Below are experts of layer 5 (counted from 0) of a mixture-of-experts language model. Rows are named router (the router's row for the expert), down (a neuron's output weights, with its number) and show model dimensions 320-383. Each number is 500 + 25 x the weight over its row's rms, rounded and kept within 0 to 999. Numbers have three digits each.
Before each expert's rows: "raises" lists some tokens whose logits its average output raises strongly, later layers aside. This comes from a sample of Wikipedia text that the model never trained on.

# expert 5
raises: ",", " and", ".\n\n", ".", ";", " ("
router:509485468500490491485498514527479547501508476480456448499527513543454495504470502508471532515480480506512510455515496490444560473524494484513480476480552490491492504497535480512503504566485498
down0:574516501506472491529479522466474486504504491546506554526475487506488465506528457473513485483478501512498460503498475490502500509515461502521552509512503505485501525468449497461559514496515519
down1:489485494472495479472506472525492500551455469514539426496493519514504473459537515499534495497516487466484538490506500430515494479495499507510483487516510569458505493492486501525506491494516445
down2:480504455516531476529514506502488537539495507449515502487503525453510499504505493507504530462486486483529502557474557469498508493500499481483550468494500507471497491495519495479458483507524478
down3:498530543503501515526516500502480547525493510528516486508520479516487481489494477471550504490497496507513476548521482487495514516459579544503462556472477518460494502512500503502536525529490485
down4:541476497472505533520500460498447459514528453509548469474515538515478499483519534500497494526514496495497510490478450521457433503490499540527510507486481478519503497520491479507485522468463453
down5:572471473527501492490514490521523485489523513442510525508549480489519502494505470501470485512466506495466493459503468500556483521492467495504513502491476515516509481478532513487488494559487523
down6:468514516482486476510511510477500493519508490471499540517503476488566505488502508522490510526470485485500497528486510488496489496513571499457509503540440515507528579517544507513489487495498529
down7:493467510452533515544530512517519433481546494512461488521487538523478495515499516507490471507554510547504525499505507541514476489483503503500461526480511533539422529484470502496511566521506491
down8:492465507490497548458483497512498519483475492505462510494530488493540470489478503487543551518537528535509525531485492474544497498475469500490477559516492513493452527479501510454514497475491473
down9:504499507460479462483548487500495500518504512472492521453494525499533480496520492508527466534502539487491525489510509509522499496509428499480526461482480484525509486503474475476483546488524507
down10:530517454499509502515497503494473498477506488532497531566505490506510534504543469472497504565540488526494510476487538419454506510487490502474477470479533500485493520523485513508505483469543488
down11:505489441501524493493493511547516477540511463480476499504489507498485498510508531491488521524524493437513503532447487532480486457432501518502475520495528484509521519517456503505505500492452554
down12:509499525527513502490432510498472544525478507497504526497483518530502511499488490520523514539532469526500523501483471488500478502461509481511499502458503477488473503463480473539517484498511512
down13:551477543490495512509522497544543528516540498551497469508497504513494478494530517509577474527487521512492454487492516509538502538482522477486467461535447534512517520455520499498512475538470483
down14:518498493497537523452448481491517474494482501515492499500477459487508522457500494529472503504555472467480510496513538492524466475469535491484491477493464494497512433506454520459504515479535559
down15:497496497477458524483468451507499491489523561483498483513509470501501521458514518456513479487523497485509507524466438514512498457536548472507516502516524513528469515493515523506500520446505484
down16:502493517500453502505493499505494512455469483479498501488502475502521538466492513522452498580464495530515490500486479465523477489505482498483520496503516510521505514523537519476515506499517529
down17:491483432506517543471480522500495454468491505526489514514484489473485500493477544473565480505439506468498500472468505516473501508483501491512546497495500536530488514518525483487532528467455495
down18:534471509466511505486447488494458508507507506470500487500507533526514540431509506477480545515485483523511518499507517466498485463483469513553470492511482472496485495508469520537539505536486438

# expert 13
raises: ",", ".\n\n", ";", " (", ".", " –"
router:536499477499520530508520486544523501499463470492470535479490531501527503493505503536486513487467468539438509494512496491455554471513509495535452488467536451507525503492532522482496519522511497
down0:482475506510513507512551479515474474518462501522509518549493510540535550555495494493501532504519462509501486490492511510494485498493494544541479476520473470480497511531474507472561507511522511
down1:552538509517462510492533478501486531521495513516511521523481518522525477517503474454517503518462531475524477490540483488516506520460484514491519496459508526539511561523549504525480516470497483
down2:490480536466497486506486506478520469535495502516479501551493521493480460484484501535540495518482518496461497517495498477526517467484453499578497529506502477494530503496513476447506496489500502
down3:449506502505505515514491507461495489491475533498538503524503493497499520455472532511480489511497528538482527498521497509478540472486495521483475485509460530499540494540542474503496531542478530
down4:498498528482511496547511462479557526507505550497502487468528502519489508526503513470474492489459503473478538513499519487501548527528505479494499500549510521504467464512513511477497437462491479
down5:493508476488515524473543488544498458449554524499521462432513501450496507498504515488541542518524532464541490542494506487547470505552515459509555510493477473495541542545472480536523496513508490
down6:465494573541472517523503518485486503543494452515499506490496513515490486489524521487487504531530461534529478486497478493542538468536561548501499507526531503524507495461497534487516490479528490
down7:478458505529498486505464498514471531535501534483507428523474480528475490496510499470489486487487478511438490503562537518518532513487485510486492512467531486489510449435484509529488525506539454
down8:488466494523471488503468545480511531490495500503538473515493484527491506526506533511509500501474514478504523503495498506505517515481493499515461502534475526504487500550446531509513484522546538
down9:496431507506472526523491506541481543515501501499493509487503536525521482520512497481502495504479484476505488491479491528503511489497502471487555473503518472501502515494504510504494486511541503
down10:467519512489465496503496503483508490479532517474511508545517542511529450489478520516481527519470500528508510488462522520529495493501498506487495544516507522449493518480497509484512490493525492
down11:534454511487516485448528498505513500541515487552482492487504509520525544484506497447478527526498424527495535486527486500467506495540508488517512506514490501513496473521469480490506507542475518
down12:496457450489483514490513447556469532478445506487466466490437489497518479500493494491489486505503514533510496487509517502500501497525498514550497531505495462481451521469502506473498490475496518
down13:445479490505504457517535516496519513498509483452525474565513501490495465506491479477502541455491474545511517536522478497527500530530520483538467510464459552523487485501507493503504493517493495
down14:494445486521514488532493537492508535489535475483488554528485502487504504530541486474504499504485543507511483471445522547445495519495450528492534479431490504472463540508519493525514484502503529
down15:526515529500532551568480495466522487488519507491475547548498535502519503461478490474506494494475524475471477496499468472485500502502464510515458520492497542515509574494503472526492506504489462
down16:520478496477565444502500509521496463522489518470460488496497486520528485500529495529532512506501484508494537505489508495554517465534466511506541484501488492504486474528490509456533515505495509
down17:523492524505491469511505511475473493489496494477488466474514521460494494451490510506493476506508468449505490503460500528510505539495537432433492497497479506517528542497457458490441479515498499
down18:564486474528511498515496524431492476491500514485524514523488505517488524502438503494487509565497534484457527545509468485521502480491475492475514512501499536490544495511488431498486530498502526

# expert 31
raises: ",", "'s", ".\n\n", " and"
router:515505462484474518469476531485495483478535477520468440499537546577467454496519446521516533551436449503525496533501499499484507468523498528525475469508509493512486459473545481493510518532496517
down0:488476537468520515471526463502507508496493470491477500497511515472469479465495461515531537503494505505491454449544488499474481481482533493509502479493493482502463521493497538535462508449525501
down1:470491455510457525506530503493492535486479453509481489525503496528512480494526488500523485543514530501494489524487504489472529500516474499488519522490529483473504507513519467518479539510530521
down2:492504484527518462541516485562537467466496493503456513477515500490485508474496506488485492505473505513508496498508496490515480524537481515525457480465534486468521507522532494484535501435513513
down3:495493455483500495503494501491539474498532550502548531552458500520510499511435518494506474436517469547488508447499507554478475457508476479504477543481516490529492560507505498503470483529496434
down4:540461535517491461547503480495486504512507495513477488465504546521541521489516522516484504507498471482506510490504560484498555535484524547525475518497552512490512452501562489454493478495474499
down5:514515505521458470532495459517510503495462490455495482493491495501492483514476495463498450424526485520533507498507490464491533505492498494482488504491525523559496515501519528498512494529518500
down6:502505585555504515436495497534510557501498500503501489498501505483472457502506464430483503473510480549485463532493506501446485509481512438537502515495501504538511491544464506519491454525492471
down7:488509483537505497501495501510528451478502507516524525518488506522493485550543450512477462481460496543466468499444554490568491494499507511520480465497502442486468460491463528488512481525460501
down8:505509528484548504517418525512483532525502496492533491496443476545514509461484508525487488537470508486505488507520501504483473491500477486510489501477509517461528502480477534526476500435446510
down9:497560501524508515485514490521482491549488527468510420488512561488484534455542518459487500479500566509502470509507512526487499546500480497485523497481514460508492551516521484513530468485508485
down10:472479513444525503550533536494522461524536519513501531517520533464493492441471507485521526498499510463505496504519491529488527475464479526477462496537461518530517483485499461506519504496473440
down11:495485527514462511503494469533547504496511487547535481506466516460463503466507506496514512504516507469493515451466505531505511506513491494510523497469531475497495454415466500480511502460493521
down12:497531478501484518460521463534497527492531491498490519532517481507531508466484498537454518438489465518504480491496498528482445504476569490501513516485490462489466482511474517521501475495515520
down13:480464480521500527495455495470471512526480523503503477494513466506533524471496476460501506503507491506498516517458517528460561543516565501524502501478546507520518536538474505487507498527498489
down14:465521508462492499502461495493545515486535520522508491504473499462495506512533498492511471476485502512510485501470497478496497499510507494541484534514509535464457496486508558455512513498512561
down15:515492476530520529474469474533489571554449510467517513485515488483484444502513490496498524484509466477518577475504473529560529493509474454469520461538519474455523504457479491499501496484489492
down16:492519434529522458473550497525450496427473485519534463472477498524505483481474432487531501503520507498508513530532479525501506513513463496491482538476522507519492473491500483500534526481485499
down17:498521511500507530494513533451465485519506472572464516496478499485468531478499499520478524512563498478475496466459505524521532521490484481511455514489535504482495508493460508515491522505491480
down18:484484496517522506493531466524515525513464497523474485499485513559509492489483495521500547532514501482510525477477493536477522500507443550451496534505448504475457508540525521475522481521524523

# expert 8
raises: ",", "/", " and", " &", "."
router:497552482492518535468521513514519485543499500522525497485483504569491459525524445537533525471475483473514510505515496522456528474456487454553517517484537458517489492518523476546526524517479517
down0:493492509483490481511469515523520516507498481523491538466477536524483538533498478541484498521514501509519508498530492539521486503470489529504484500499529494515521496535431451515518533495496514
down1:475522566499482545517507514500484481523450547485496533445488514511568521562459543500492493448487488484507521471459483480455527533516487500510510504498508497467478510500493485498481492470511463
down2:493525504511554514499493502467496496499503486562507528505479485497444535449538481555500495460520508467460528502569520563508455487446481492512454503543490496494512502490479488524510467479474473
down3:509470475507490474495546538484521518503523520492493473500488493474507470542505492547520488529490528491495464558501549511498517490514491523488548503506504518471521450495491500495526476500495483
down4:504434467505500537502505516482499465510478482527470552544458527518470484486500481470487478470510543508494542533499523510474479498505484466515448476479478486489481528514507485521514490507521522
down5:458493536495509502524489525487493519473497509500503520474484476493517505479472525506500481523497500448510503500472543500528517470490475530531511526476511484491463453457454505494508542490490531
down6:500486460441530499462516544479486492511498464527486532477520463506508517528506515461493494499490475483521497538510462477504508537535595509468507518511482537472530482517508539535495477512516525
down7:476522473472505504509504534495515480495560543485487506550503510467474513449506508479474490503492498465499456505492513531530487519492494501529493518495510488470478510485530527459488511530466495
down8:486483514491485506520476552499488501527517502531513509501528479518527470534506472512480529513510463512512480476510484524488474507539500539477509452537539509500515509494469497486466566522555408
down9:520499544497498496499487473504429492488503461508525497472497491463516492494534521474523479460508471465480476500510499530487496502486489508500489524470515531493469466542525497492453510483488463
down10:509480498503510499520502523554522511516509489507510537486543460437484482446495448520542513552530502458490514491504534491519485475492538473481518527501474493498542497513516531468484504464481508
down11:495471496500502529462506513465522506518510494510527542476487522469478501513460482531520493525500555492512500443497497515523470543513523473471496438495487476499479480489507519525534504506492497
down12:530491479491455526533479494490485488496486522502509504479544443487584496480503464464497524493519508498487507528545445527473508536478552498528508544511465518530492518535449485504507493520505529
down13:515488493506481480486494474500497490491462552471505553533498480514504487506457473494477481500483469510477507503487463513535485521567504511457497517530575496486525499508517509452519470526460464
down14:538538521461473516505550501478508503506502483423510560483498517527503502474509528508506482490468516541473485534531510496485527528479481498511548484493498493515489498498498468524519515499506513
down15:433491479495504536490496495570493487482495453499513503517506548483515480527500535523501507490488551487495526484474494471525488467527533475541512527489530519499485523518460507487515464453485508
down16:472462496474490550465521518548541550502502517510523503475457479526512499459477483445490526514508470499493512537497493510516505493515493468495512471472519525578517475493487486503572492502520550
down17:523539479506494503489485489484503466470499486517519492459541513511517521504487528446494486500475539515483514525518455475482516483495494483537502455509523509505494480494500508483513503518521515
down18:512479475501487504499457501495487535489501478521496510494522504489513538481507540509465514503526479461487463481494557512475492477492470498505506515481496453464496474484480459489500508491489501

# expert 20
raises: ",", "2", "1", " in", "s", " with"
router:532530466451493550433452556482514531490509459506501482479483500552466492500494501529520474524452516522512499471496504554481557503523493529540487493485504475542512478464517499508497525527506528
down0:498500495462517536555524505524527537491499513469517505527520539468475522524456443515518475499527560456535468516483500530497496503508469504537508518481504503507455541486455509462499500500519516
down1:517466521499519528442497517494501464522506525486502519515498519540529509475496502519474496489498517478501451493504524503477500509493513498514517512479482515472478543501465501506485508522455494
down2:490508516512506518513543500486528529499496480554514505499478485493491538488504504482520512564489497488506494515469494514544541513522492512503490558476516470479487493509512469472491497456451514
down3:471534476491501486482506505515508462470448537516437436494495551520500528500482509496463521474535496508505507505542535503490488471553502500511568567530522481528484531458498503479522492485525505
down4:472533536503522478510508560518524514487494488507505512485487468496482521541517542517544447487516503552497513542493501555484511493510497481464508528450488516493434535493484509458549512504467499
down5:485496472477448505495491493523468505461498493523539487475503435496498522503535463491481517491483508513502454493483517432481495539454482499497504438462537478469528554493498499493543459522539458
down6:534542528529510477511489505527500531487473533470526488488455510502505443505570472470503516472513480500486502476499507554482528464492485563509480482480506530501501513525545494500499556501542493
down7:482460451490516492488485452459468537490489504506503503503504544506470509513502484534531490494504492514517498485510478525473489511468459486475483507500503526532537504528479503489502553499574495
down8:534446451512484545518482525500506508534454492487485492502497465478482473482518521502501500472493557500474514455492491508490555494520501507487547507507500463500523504500477485511519476509483509
down9:523489468522494530474486515488528528513515465511479494521548498460499521491484521515493512536493497537501516552473503528469488488506517519519477470530468453559490548494472465471513478511484491
down10:466520556509534490515478501508491486508484474480527521515497509482509540518503473515484502458462490512525486522479513520500493501508499509490497481549487472496487548452469492504457518526531449
down11:518500516522473501532504514520507497515485522468504520506511531514537562499517468473474461491528486472529530508528548558476457500500483564516489535484477457502528501462505496529533483541439501
down12:492507491511493508524494478486552451478516472459488509551482460519449474496503458515505529484466522516525498487466509473513464509486490539539507491481455534497514494506504525470540483467482501
down13:548516491498508507498500507479489512470521508468529494497524491501517530502452501444500493483496464514547487521539529491483471502496482495509501484500528504517467516551480547511509471449525454
down14:490478470496544499451455548503506526513512500498483514502497501459497543492480514508491521475478481492490551498535533536505524497458507473457468509520514466500539497451492490493521476520528530
down15:496507503536493499499504516518526496500534477501503505557466471509503501542560531467521470511500500471520520499485537513472519516494543502475525496507545524501481528466526508469486485510520522
down16:475470506488498471531496492494492507512499496520525516459513503455463527462491457499500518477487487507557470534490531530449494542525516493500488503499508481509560500496497461479473499495480498
down17:481503491490495500532492524479487467497525494497489489453461470512485511504531502456487517530546500496522488496532524508494502494556493472539512532540524462483509478520495514549532509445515489
down18:480517512483502481516523550562530487490512488509494456544497435488516477520469524468487490472500518524510498452520483515491494517532480498511535474516518503478476523518475487439539510506485481

# expert 23
raises: ",", " and", " ("
router:505479467497475494524486511529495502463521521485490463500526513478523485504501445521524498499479473503494491503473484484486553462471520519535500486496533512454478483508541532487505538570515460
down0:569478486500490509493470485539505518474541542507526486500530490449484491455490499488509573504546504527533495516529468522521513529500515500485520452497503519495491555502479543509506510516494461
down1:499477492485496546524495503517495509493503489469525486466499503467499478525473471481523498501481481504468508512517477474533456461448483504480465469500521479459472507499496506488545490500467487
down2:470508496519499461568523457534524499523531531494484513529523496483505434490438504491524525475470515492428537511532440472557485503526475466502508521478500477550516506505531509451524506506558474
down3:512577522510513542466511518530504508507491487494514508546503517468486503521437502527508490431480490512482519488554460470453500505538460537512491533484523469489516520491528454493461522485510518
down4:502488524507520510514510473491527473550496499499537502487541469472488530529492487507448545472499489510496475498490515531469456529448451495486532519498489480496480493507481554454469528492494517
down5:505480457515488550476511486477505497494518499521495510513492516482542520500507477505510527460538453478552486495505495478518506481431503500510462527495482497519526535491448517508539479515492478
down6:489529500511500493506518517501506499481494497508491505512510546482530506548512518514469493506472533514477511531506490498476453530482480509467483483500512518497441492525506509513500456551573523
down7:532478528541490494565447504484477492504450512529528485530497498474505511505456465482486478520478498544504505501570477492496505527439536515533547502498508504483482473452534540523526460449456532
down8:514491500515494480503505508486487493504446513518484497453489517519507496560402484494488536490485506438504470488491505477493489496498477476467541477484482521506522485501545499488492510504535496
down9:486527457491464535526483518445521470502505476498507510519498478476515492543500516503512518514482520483518483514506535462557510470506490482527521468489513428496445495480486527491469496434491495
down10:474506489462516495477550492494490497482475478500493536530453473532488460517508509522575513497498515488477501506510502510555492489538481518457492465526512508511558498483518516517493494469541510
down11:512553490500469586536491480501525526489444539487524548468499464484488471484530527519498523481526537521519517483519473522496464477507508425508548544517500492499510508504461531504529488517539509
down12:475522551530482491480505523544547464524493470499472498477500505508501535496529520534513466510535472502493526463501527543507523466534506492433504500560492530517501514547509494476480494465535472
down13:513465505500510499494484492467493480463513537496479507512518569489508534472506477498534523534509479508472515490482469526514484502536511520434511510495523536525496492467489486514492454534501500
down14:497500535497529517531489510503504494493574443528526449488506521483456516555473500494527482564517561496534509470460480476459478472528499503454474556539516533487560476510470495507463470503456496
down15:517515484481509440495502510486531503543551464466499498541436513484515487434454486492525494545474482502455496532522482492470500500471426506541534539511496486437510502510546468478533517501509500
down16:530471483496505497495531491508499526500488464549505516495550528500523491465482469544512461474510490479536501492502475506534492555513507469513484489528495535477478519479512480514495491497519496
down17:488517508558493517494502453487483469524522491536546502495504459527544567512455503492530533501506560519527462486522480514483535523502484490479514440494489549448506477488492492499514546516496503
down18:491466474509485509483463484474501478515498556466536511498512560522474467492467535501479514480494477492491551521501489486492503513504521499519509489457516487569475489484512440505556522496489505

# expert 28
raises: ".", ",", ".\n\n", " (", "\n\n", "\n"
router:486505473484506488534520531520508523500518463492475477476499497516512468515478472519488496482431483507514478460486514489522493510478520493499495509535488517505500532490523492484515544550516474
down0:502509512514542500473519560519492517483520477500541512468494502481500474471480520521537488482529521482504507549494503526478502491457498481514464459453536508507496501506496504464450526524503503
down1:537536487559445508455534496472502519491468481506507518477509495479522492502512499496530510559522482492488526483500516507467518490487537495524495457509519507497505494481505506498506516488482520
down2:520451520478534457492496503521491488532493489495494491495503522470526503485509455543392476514517497508472535498477499523471536490483524521479500468523513498518455502506514465455511499535500494
down3:466500550452470499488522521479507500508501498504492503509494469521542465539471508544525463503487469485526489535499488497517504506474522520513509536476497469522494533485481523506498501538523496
down4:507464491515500507513463498502490481483470474480473467505428512479519467457504500493468525532517492426492436497517529488479533525523461499502508501486501497525515479495486559456491474507489500
down5:468532530475500484511525497496493490472507548510512534534494561511483429542511508531517530444503466520577534454516513544498486536477481544519504518516509498477527518532509527466469528503489513
down6:482508472510552490474489505450525462461510470459525507523525506488519515530485497476515526548502481479499504492497499516472488487511533484456521450528509451550505509527472544485562526487471488
down7:462504511512489471520517492500502489488505505498519462509484511491502502485494487467504509522541480508481457518490483548521522484470512474546482497498478433486519487463559525498501555504500456
down8:486476506491541477451483509491506523499515490564512513512536481507456488526499502483523493480476515495481512513504492483498492451527477463492498498477465476445503527458528455499492494490513511
down9:467487527471510483455484546529524488478553486478492472545503493491498544561517501460501522521507494517528503503493491500475486486512474505510479499516525532528479478478533546497485499477484512
down10:519522445511533474500489504502513499452486502521463524458505471481551510481517496501545476461499488476515461531511479474506495480534551501506476472481523499468489526517547514488503535474508516
down11:530505485489511501482498512501490528502488500503506510462483528471441529475473483506487472496523504516506488550529500518487520523525542511465550503519482507528530509508496519489527468492490499
down12:489516516503539462522506485490492509468519551513515568504531539533486502506480506505503539490528471496542512488513510502529495509482487486428516516472491470501511563475516499518488510514484525
down13:467520550524519528519507508495464512508462529512523530491492487506471473510476469470533501436476485528497493499498519501479514498515475499534496524465513439525512441507491489488467512517447520
down14:522530516498516487496531512522501440511474438515526500532469511507478474509483545500503504442507478521461504532505470506495530488515525499516429453491499493470505520477513519517506509502527536
down15:568501517489526509494466503509463535461541505487499505521506501523444496536507475505474544495499495528451534510476494523515493512524517530520487501546500491504480483507496500544501492506448515
down16:535483518471487544510445512508485488535525497504522459486491482439580494546522520516490524498482499527495522492526488525490473489467493510516515473481467479493538442503511523526500447468519498
down17:517462516499512512479481482516522509487512500522536449566470462517474501526476545519499508499503503498505513497508425496518486497440501507488490505454503486463523509482487482518532479534485501
down18:495509505499509517524480464471493511472466488484518482496504481453476504548522504503490530487491460480527503452518553504525546497474507487503485478498501493494505476503495477506523537509472523

# expert 24
raises: "Other", " Also", " Other", " some"
router:496493512512467492515474526518514531492484469471476500505539476520540464488541497519523543536480486524516517485482532490472487518507491520515484515537533493493486485468545500496518530552487491
down0:488478472544452516480436517480470516509444455482472499489503515550523469448468485496506507482544445502504494489485486491505514495459447502514519562495517501475496488468479497522499507491480541
down1:478513548517486500490508539511459551534488485502493491539493485467529487512509514517531466486481477479515461538537495523522496481511486540521504481501495516469498516529466460495484563536461501
down2:537500464544521561495505485525507542471488485501485542479485493491525489523532503493502510474519556530472479495498497544494511517509486522490497579495521497471473471533524502487488470488516514
down3:528491508479522542511434455488543500505494519540518483520499509470462502477519521505516547483496500522508473493494522488509484491479487497519471438526505522483467510492482498521556516497512490
down4:459495506526519484500477498530501455478488476519482461472449497530474497517503470522497503514506471479522513541493505470489509442514528534483499465498521480468493515435511491528480516467498524
down5:481510487543494518505509477466528491453506498498551500501531523524516504502535496432496502514497503502512478546520487506505507544502511518454528461521490529508480478478480484493497509435554472
down6:464468499534508535467499474520501510501492508506491485550501474500460515504512487502443468510487477484449474504491495472529505517499491483471488476508505482485515547539472511493491542467503520
down7:508484498526499544497524497526488473480501515484511503507500537479462475533500508487456507533519462480494504470504459513552499475508474512557517502501504485493487501517497470480516494542502469
down8:495486458512523555494515573519491517493477512514463477520482488526469484506499454512511502508551512498474495550548496526460474490465503530522469513482501495513479521471537482502542501512566527
down9:515468491530489516511577533478478518497501484510512496511508485533490502458499500518517521482529526518491453503518507509466501521517477496535528508494479521470512542509507493495513497533467503
down10:474531506509528459453499515576477499495525526515480533480497512503511502447536496560524470534490522538466498501523511507506553550478479463496468499483521508458525515503519509494529499469499489
down11:499518472501488499494509539538500500494481491447507480506503507500466498507493495478494493507540468476530485497487507458530498486479505518489503494504505529518465492498463477415514494477541473
down12:499517449549484511463499493478548522558482518487511483454508517520458480492523461516508429491517519517509492511494469515530450522473486456499489514497481497498497531495460511538473533515471479
down13:511521505503472517503552511505495538510489488467471465524453512493477542492533506503485512475501516524524515518465501530521470494501485510525502523472496519499476491514505500466503454529498480
down14:542472486481496486526468510508541494561505454495483514508549570505504509549532500512467522504489496451502465508517563479497504532520506483455528521481475467501480514466551518470502501478479519
down15:528538494475452504508527504476482524514469509489454459459500498464494514513512482517476510525523504489530531503483488500499502478511537482479495507526526513521531489494518518513468560506512502
down16:504486512519493533494497549509438503490543511485499515478499493496496496506524498473499526497522540518475513509474513447450504460560505507500543483415507456490517501498492506487497546455543495
down17:507470488513496512467500511508463484498507500499522463465509515474468533494514489510487512534482480465502512506507520491470512472477481438515506470490496530495475532490506525531531531482504515
down18:476523536532514515479492465516465542521470539485506478476477499480499500492531540460473453502482493525548513507480504495482461537494473533493474539491452506486478528473468481488549486492491535

# expert 15
raises: "3", "0", "2", "1", "9", "5"
router:515525489523506526524519502514485534502467467490497498493510457533482509471540491515505535507523506493496507508545511511489510471509508458493480504489490513541499510505544504464483490495509540
down0:508515501473487495476521483516476507508500466492477470491545503489522469444552500493530462517492534486479475542508521587488476517516483506534449524531481531534506518491477510546503506467552501
down1:500478463506536507488463505493477506516503509521493519457501503505439487500477490468536456455490491489514532552515515493544480497529438458553515501508512499459478506466498500476523490539545500
down2:485478498542515517558522528466507505491530507505557515495505465529517532548503446494493507503475510497500504564503494430495489452499492454505496496498482528483501545484528481505490479526509527
down3:547540515487423508499489505501508511508498520559463451480492489497512509514520497500481501535479463507539512501525492472561510495502520494476514504457541451489479465537510483499480530491493471
down4:509476512504522485446538503536484500516482500546489510464513482520506519462539537505524537515519477515472467531485497471468483507496505444521543500490511511485536469501497516501476482525490520
down5:511469534480505492529489504512528494524459536507520516538540518515491488494495518500488516484494475502447535478439475499495490486511518510479487556500536466498506464533513466503543483502446505
down6:523519499471533510480512503491466533480479478542490484484512499533458503498532531489499432483496502475461517503489553503451496516479509484464501501509484509479517507476494479545464526511523495
down7:492507501475540543531526562472499499494458488557499495518510477467479542486517441493523486481524499563529525500504510494499512490516506495484503526528481431523547482505482456555501513511505489
down8:538458488484487517507507499417467480446516448489518511581491492440500530518503530502508514494499513525454495497482490496507491504497459509475497507507502495506467516496541533506505528500533492
down9:499479510527530519503490466500508507494494465493472512482517527528475471518525497497473506528529499490482516525489504440518552498528523443529491520473503510500492477460515504492547492485533494
down10:480482470476482481490501497501483475569487533466501494500510495485488474456478479488502473495538524499498490472505509424440489563502526495500440525508458542524499486490502471489538495494497503
down11:493496507467499526519491474527500487487488495523454496466497481467499528468525510547528474461528500503491512442473500510500463468490524528516521488519477505494526472460526483479469497529569487
down12:496504539478503491512533492477520515497511531495507508513483495506504584578507492490499532471515477523525494521430504509499483499510542539512531512515545469546483514465504476496494454497499475
down13:518502495485528548508470512484488479519523516491470499480502516532532553470514504468497525502491496467496489529491498507516493535504499516499492540495498510430477534475482506511531506526500511
down14:520533508537524488519512519499531469502483527483507446504516500529493506497473516465564497454535489494532501494496519529516495509503493488484530482516480478512446545502489478542516502499555462
down15:494523486519461515527479501520498483488553447519499477504504536503488498492522574482495501494520505498506518500440488508503484516474505488495506519454505487471485439517503545493504458532486456
down16:531477512513547499460537534481484478505512463520490499473471496486451507508550483545499508463497489561480480489503523479490485517475513461504527493452483486526489471463486482559466504544503489
down17:502489506474474552500510516511508460492506465507530470498524495478481451413501504514482518534525481476529528477519554489489506506513515496500488529507528513503524510539468515480507487445512524
down18:502498482517483489517482493491505523478506528519484545504511493509480466506501503544505477481529457489460554534526506512473495502527458513507495478483549505533531512520537510506497508529553512

# expert 27
raises: ";", " |", ",", " (", "\n"
router:461546465534496503525484522471467477500491522518495442490483494546518458514544494504509536528491522510505506490487480502479528512503510526479525537478449406501496452480527493519517478464501496
down0:492519466517505498482547474477471495483529495478550509533522499479553467468466517498573493500523511463470520521506518533532530565471486498527492517496496480513519507498531467491469490489528486
down1:451516502511504492458444508539547497464470491507481461494525515500480513515545484514459518547491575513482517494478481516527583526521508500529513505544518482525517526494502508537529481526489475
down2:467519498506462489523521518478511490500475464494523460498504485500500485503514484506473546509527459506521493529493512488488501496525499517485490490500506488508547481539485510531520520482518525
down3:516510493491489516498482476500487450474515541507521515496560501499495511491525512480504491467496510528525500506487461456516461519497487489490515508497453489472527486455502515450513515520501497
down4:536522498490495512526501434536460529479486482496489491454476486476503534521519506490503465475477505459487523525482483496519508450526532495504492477535504511502464513459547506545482496537482514
down5:511536475488464511526488534532496474536500526504528499492493490515505519486453485505476492515487501475495463509489492486501533499483497530550540501506510492535485508555504502539500470457468516
down6:450539456485501490459502450495503484491499492517507509521533505470527473461479498493587495505511486504521493444451505482489469503524498537512537468512475532473447477484500474515529521496527516
down7:458493485508468493532501512513466552525534509510522529524537530512522525494517490467504486497517510490550518501512496456489511523466573529501539483535493514482475482522483496502559510468480479
down8:442571482533461514481501488519485480522545526458511473500516528495490434516505508500518525547517461499495557464495458505504504498529469482495487495487489469523499540471472472508487497495516488
down9:517485503494499502515495524453461442539500476513513492466490503476435499511503502454506500531525485494541487501508541473534522524505507509521493491522459497479499513536500512471519499464493535
down10:498480499465514501515502495529493525516528530503483525474507484499537506502535482505560535496472513527545507512536498530517464533493490472520499472480514453449451508465512484485522522502486465
down11:488512497511477499515491454447500485568511501522510493510511529561485462481489490486493521514525525512488501547478508491464492516528474508474525512472501472553526475473473476522527489509451505
down12:551458453531483525500435499497493497459500564473489523541473506480514495492519446500468525508495549509503485447481509515570528510501547458496488557508501518502493469533509503479459496488486486
down13:531432498526439507497530511510486507486514531449489508475485497496483502475510509522453504521513522491481469543531469522444502522510481520528489512527557487494470478497504551520505507548498457
down14:487582443475518492481484484524467519485488522477499490479539455515480502513493472545514505518506458528531519503561493498501464514495498478495509506487525513500524485469461452497467497493508499
down15:515513495522526461541509523444514481474531500543460500495521490488504530487446520501516519476522505473473448516525549498448579503531483497513500490492459470499517521499503517494509493530480482
down16:497474519529546472510518520475492504489551514492506482532482498504500504486501539483514473499512510527537474498492547501507504434513519501549518514500542452505539462490481501539489489514566524
down17:503497501478469502513512483537464512477511490502500476469483508471506483558497510494519536490495486517484490472477447516501479507535517492490516513500497508519519519484483486534546493494531482
down18:452535529452451517532474496471530505511479511531498498482467543514504519497471521479522506492535500503493485491481494504496478502453499521515526541511428491487502490448494517477539466535463507